config = dict(
    n_layer=12,
    experts_per_token=6,
    d_expert=48,
    d_shared_expert=0,
    normalize_top_k=False,
    balance_loss=0.0028,
    balance_bias=False,
    router_noise=0.3,
    norm_eps=1e-05,
    tie_embeddings=False,
    optimizer='adam_hyperball',
    beta1=0.9,
)
Below are experts of layer 9 (counted from 0) of a mixture-of-experts language model. Rows are named gate (a neuron's input weights, with its number), up (a neuron's input weights, with its number) and show model dimensions 0-159. Each number is 128 + 32 x the weight over its row's rms, rounded and kept within 0 to 255. Numbers have three digits each.
Before each expert's rows: "gets" lists some tokens that make up at least twice as much of what it gets as of all text. This comes from a sample of Wikipedia text that the model never trained on. Tokens count by the router's weight.

# expert 14
gets: " the", " The", " a", "The", " at", " its"
gate0:129111117069125135139103082067170099106131074131187145182166164107065141136141135089137150162166129147119187134102142146139158142067116101170197151093070132164131109146101117134119172142164108125051159161116136100174143160186099158109151120139110164155133096145170141127106130093073145127141203076125118105186156168114117072151104125140115172173174135139116148122082121160102100110081127115119074138149180139142085091092147194154122126107071166163119088082102128184116131061120150
up0:116074085092110103146148103138138044152151147144116132130131159117081093090107079133179113178162161142125176091119104119109122132129136145177170109097144078137104125112179133117133179139104196127124161160101089099092061152095106142092135169171077133133200072126121135147124164148152133137074054149138120098154120183152125072152140111186151113139093133072097141162092079142115111120141134016066146109167184150134167160121156133104119084084150149127150159073109141141153117124148166

# expert 61
gets: "20", "–", "19", ")", "0", "08"
gate0:112170152084097195134114085172125181109110104125107103074098153120101095159191149145147117120148097046108125103091063098145109151089135155125108158118136104062173096187086134132124109165078020112121107131142113157176133143128098093139146145177095171151139115095109135135144101191110108174142112132176098138086113102131186110167146103093189160146160154065170087166111126129118108163121106125118153102151147096120128186127163117129150164115114136225144133136119057106161125113133111
up0:053149132139099182101072128107103128087161164167099130142135129129149119168164208094070126127137111074117094137114060167132151129099144133087154114180103122146094107167142110118089128138108110143153098117090047160150079144163093184159149100151128106160150043138092142080075163174162114194137119076182059135121109102083114136150176150078158125142128125110162144159097130170168167134120148158163183165136097133104118157112113126109173113136172118182136109140091110114073107174133101

# expert 18
gets: " a", " of", "'s", " for", " The", " M"
gate0:058161110156165119136149137100136110154121149174137164122097138172112136214174175093130076131170105092110132138135143153194145144141128166117086137141097155061127141138101137127167150176101149149165071144144166092099122134091137120112099157137121162106109139116150122136063168091116093084097163102184107133148067139155111090125177126142066080156110173182132112172151113161137209146138130146180178045175153107068129149167153113189094126138082098077134111155111103152153170124145149
up0:105098131127156143122112137129166105103135129155119189053138141156049130134095140144117105146133139155177121077162190129106153073053088109182178144162135118165116158088117132137169148091133133130085148209122162108150156106173115123102133140149110158085167100109092143097107108144174138133178078122135119122131143127175101107163168105110228139116101188147131087094184142128148144178123175135155124125117132133157145120118089122063053142125123082084111178102141131151182089172124049

# expert 49
gets: ".", "0", "1", "2", "5", "3"
gate0:145133083158142186121150125084139140181127080132170086094162092137089092106118050155113103140146158117202145086108118072088111122119144123173145121161127099099104115082120127124117135097139094133141145202069105140152096122113132183104105142090146131071106141119120123115165119170109177135104128109140155157123092125155088208155162101154150171127119171118123084185132112070190090194160132124125170110097131161117111130154073096155141091095133121164135087112200097123228156155091082
up0:134120119137125109178116130179123203168117182138184178165146129161105087158162091148155128155108066073144119093130068112062148110138140103143153099142136155179133060099135088096161161100144095130107066171097113120157126123173166118125168132081174112131129126141130141021089153201103192149113111147146142109157157080157107105124142160140170111098086134069100119127184118131160169132069109081119120088154152102132091140078098136170122147136133137145174074147155129175126123162088145

# expert 1
gets: " the", "==", " P", " C", " \"", " a"
gate0:129149105152150104100156122145152147147154128136128166154085147086127114147094143075175166096177161102127059155169108115091116117158092115171146080191132079094132170148084137182087170108129091141104209137199127104173141161181160088098129095114074107152155166170162079116097119104113102159165132111121067127177132139161144097119087093111154116188120106150118114143146144112133154115255125142066104114107139117137102104098055149128128109080121116120155127118165140156135193115112110
up0:101085037173182149082108160127164140152117112183122116134106162140130145148189172118125077164100170136193096131106072127114117136086097094133124131114073131103141134078193152091168130141151181151101129086180122171108168104120155123113128146113136145140158104108150171092208087114087052136164115114119126100158138128166187115157156108146115150122140128174133101144137141154111096189064070090108140155154180093147152110145063155162096108124066194094094111119160109099142140136110116

# expert 58
gets: " ", " St", "r", " fact", " War", " V"
gate0:130093115172106157150099155143123102172089118152117140097096184128135149113132070088131182091160082150120148147176107088131173134117178121150160130118102088110091145150169160164086084119119111127220077107150118145157107199116150111155109183128140131129086100172128076120106065103114093101161121127088171175135159179140152091121084152186094159137107163171086129139054151145150136085069103076070087134114101102150140146123199166148124111127165113172173156071151150149150123090126097
up0:115118177141108156186133162137138124186148091127135143122083097134141166150115092137108168171147112204171091177121106060101160157113185105173136126069198111126105071128128147107127114103111095137171139091152107125131112132129136061155117135123155193139097079188138056105186109144099106138094148125097106156148115120156051150130146179169080158076105177189158140123105152151128108117078141113097150156152104077100188113118171169128133159118155080182105168135177124137098097101148152

# expert 44
gets: ".\n\n", "\n", "\n\n", " |\n", " \"", "==\n"
gate0:137106133038072136172107138121157149151144137136107127147149192102151088099120097099135121182118167101130115132134102167164108142111091130101099175072160151142094095056071173184072146115114161126109134097113098131122078146110098112181162134094128083165092115151121174102165128148142120163118108157103132151112193124122138083092082104064091210112177164118113108124122135151193122160080050087161162144168211148098081150106138112103140171134099159098114131137121157153120182135122117
up0:149153144034114159133097177149124141148137127160120168153078146136100156097179115173112113149085122104115159093140190149127113176156171134159165184109104082120108175116150154088080142096118132123134082127159155073126133185128194104105194187152099109061089165133154064169129093146116147093095108142061132146097157128158091128116158163208107098161154093160136149152107171132115056124124121107095086143103093162158092108168134126149147136157134140136125107089128114128175069099185162

# expert 13
gets: "-", "\n", " |", "|", ")\n", ")"
gate0:132162174158058129182157132116116086072181103163148145139185106122103159136144172164085133134105162195176091029063168140109183147134129135127147156155111142196179076080146134123056102125161093146161117119022126123104182060108136125130119115103152140077124151092158150135095151143140100166126176122129100125117107152102144153117109141072107118141146128155130129174165108161104122115170126152098096157119115139129134066130118154129100052094127102170119126130119107160188132127125088
up0:182123129175113130162153149126161170162124091093124117070091158188135149165176106149206122099109129199131101113095136191136167172139045157075185104186158099080092144121153088131136143121158081137146122171116153185130165101152157101153102084132147146118164122107138062136159121129092104146072171142163154147139101128138139169161159033070105092169121107130100096132101129107112071143121126153093103142122101150104123116141107090159141108052105118130106127133132142153162068173144093

# expert 6
gets: " the", "20", " ", "19", " years", "th"
gate0:147127152169079138094145099176096143080059150110180093113172132101112112130191120157106119120123183116090074103146143113141137157117097186112052169173089131164124178072113131152125083095136133113128177150164121147135181090117177093136132093106123104075124141140110192131117100142101097116138111126163118130129126098193182105180195070135129120121151192119135145097119163080121104116135095133131126124168127144139062153169164145099115151130150142172156109092075095028153129164106190
up0:147094126112084104153143132134093061099175098144153176110133123165104072070170132156119161149116144118134102157154151110122163145110109169108140155140142114130114136134125140073169093127038159157170151087153111162215173102167179126088120035101185192135135117161127153083112097148103088116133113028127140100111146136125115144115100132165126096113107147066135106116128134152096082071124117111131186149097110170112149147108156185124112142139143127101152163045197098147098105115167143

# expert 3
gets: ",", "20", "19", " in", " United", " States"
gate0:129101134105145133102109139135106124144087155147132095114110199169152153164118154038121139094118183172165128137125081076129079164104164115097132178101083111139217119102174139124201128118173158133220089109132088126110108202144129131115165093120113125133085144118094183173147056101088127125129146102101129119122135087110139104107148155105131093167117096161134083177147145142113119142145134150165113124134086168116086125124067126139102077057131143123112187127049147170113144139156062
up0:064087140173101108162141119147154068190087115121150129164139159144077103148100164119133155185121120142094122187144108084092083114085146088177088061222167131112111165161167165154130122095099120126132068122169119132159120151123132139174102143108127113095129114109094118139155170083086182112102108154115078092102116171123074122164158156087164070124133126101087125132052124137067168110111162095082163161109107171108153129135156134106144115169143172128175115194132102128139152131064162

# expert 24
gets: "==", "\n", "-", ".\n\n", "|", "."
gate0:111173180106104112123137114119096115080115165154141133109138133113090173131177143154106171093088070171128103169137161145122134159179158090151171152133104129107137110157133188113124145098093153088088111156154107144146188133142165150111048095156153091176061122144122150103130142110053071130146145147165091193175094146151133130126148145121068140112093146145167172175074174141119096093062106132111133108144114099091181184168150127161138118107136154144144097165135041135094195181087136
up0:092183170102167111141119158133099137114187150121143111175135095059103095204129093158131099107119141123125127121143132191113099142173089152075129109174115132164131084140115185097128120125106168139137139151139155148135064095146044086116063138102106167167176133108113159129138162203121086124141099110173172171106086099107128088121116094076105153185107092217161092136074065089091138140101083180165153114140131098115121126121140112148163174125149151129127134116138171177145103110082158

# expert 34
gets: ",", " and", ".", ".\n\n", "),", " by"
gate0:135111103096110138135127164158144048150086120111196107154188152171142114135175101073164115124116096168108141193148107081115108114098130081115104173110169125082138134126095134118101138117135130143134136058149139200103166149102138095117139171173140111124090133139151110094160186148091086155118168133137160112112158142123122096161117146113145124230099138197147140114086115149084107106126117077152124152181134105151120073093053092141095048110133154102163139113141150085129097128074035
up0:134139120140180096128143160141159124111177105164179066126149125095108055157132160077146170065117148141168089122158170154139070181148056161098126173120088087105127109131122092145147200127171156148154116104135148086155124074167077094197067126153064110104116156104132122157142051145111153171138065118098154163110085138162131139064142121113154078090124149099100129124130072124092138100123095140143153141135149113100147108126143153103180127193092117140099126092129160163161187097104098

# expert 15
gets: " in", " the", " of", " at", " on", " from"
gate0:069107164160178152091139173135123137144120117177112044121126190141173136141128109162118097120133123106115122112114138028101081083069138064147166122160076090092112130152136164132144081139105170159114159126100153114080116127109148132042181083117180143111175176095115117200138113109122155132105154118086168117138112158160179145134133101127144139163151060179152108087110136152074078142159123096089140122143120141082156129159115145139154119177087123167116122166144113140188147170060156
up0:162127037148128105089127190160143166117127081122128161092145160167157129157139152140112092132151167146123154077096126094124062097168108108111152131114163166104112183170138134126089109150097146149112147119106097198137143135162099054149169179076107100131153121113139095148146189134157150053120096110138088129146085097088173168204135138168170134123185144141121126125092111170086087071156155118091105189139139194139144120107049105142117107087135118164079102097149127139127064150134102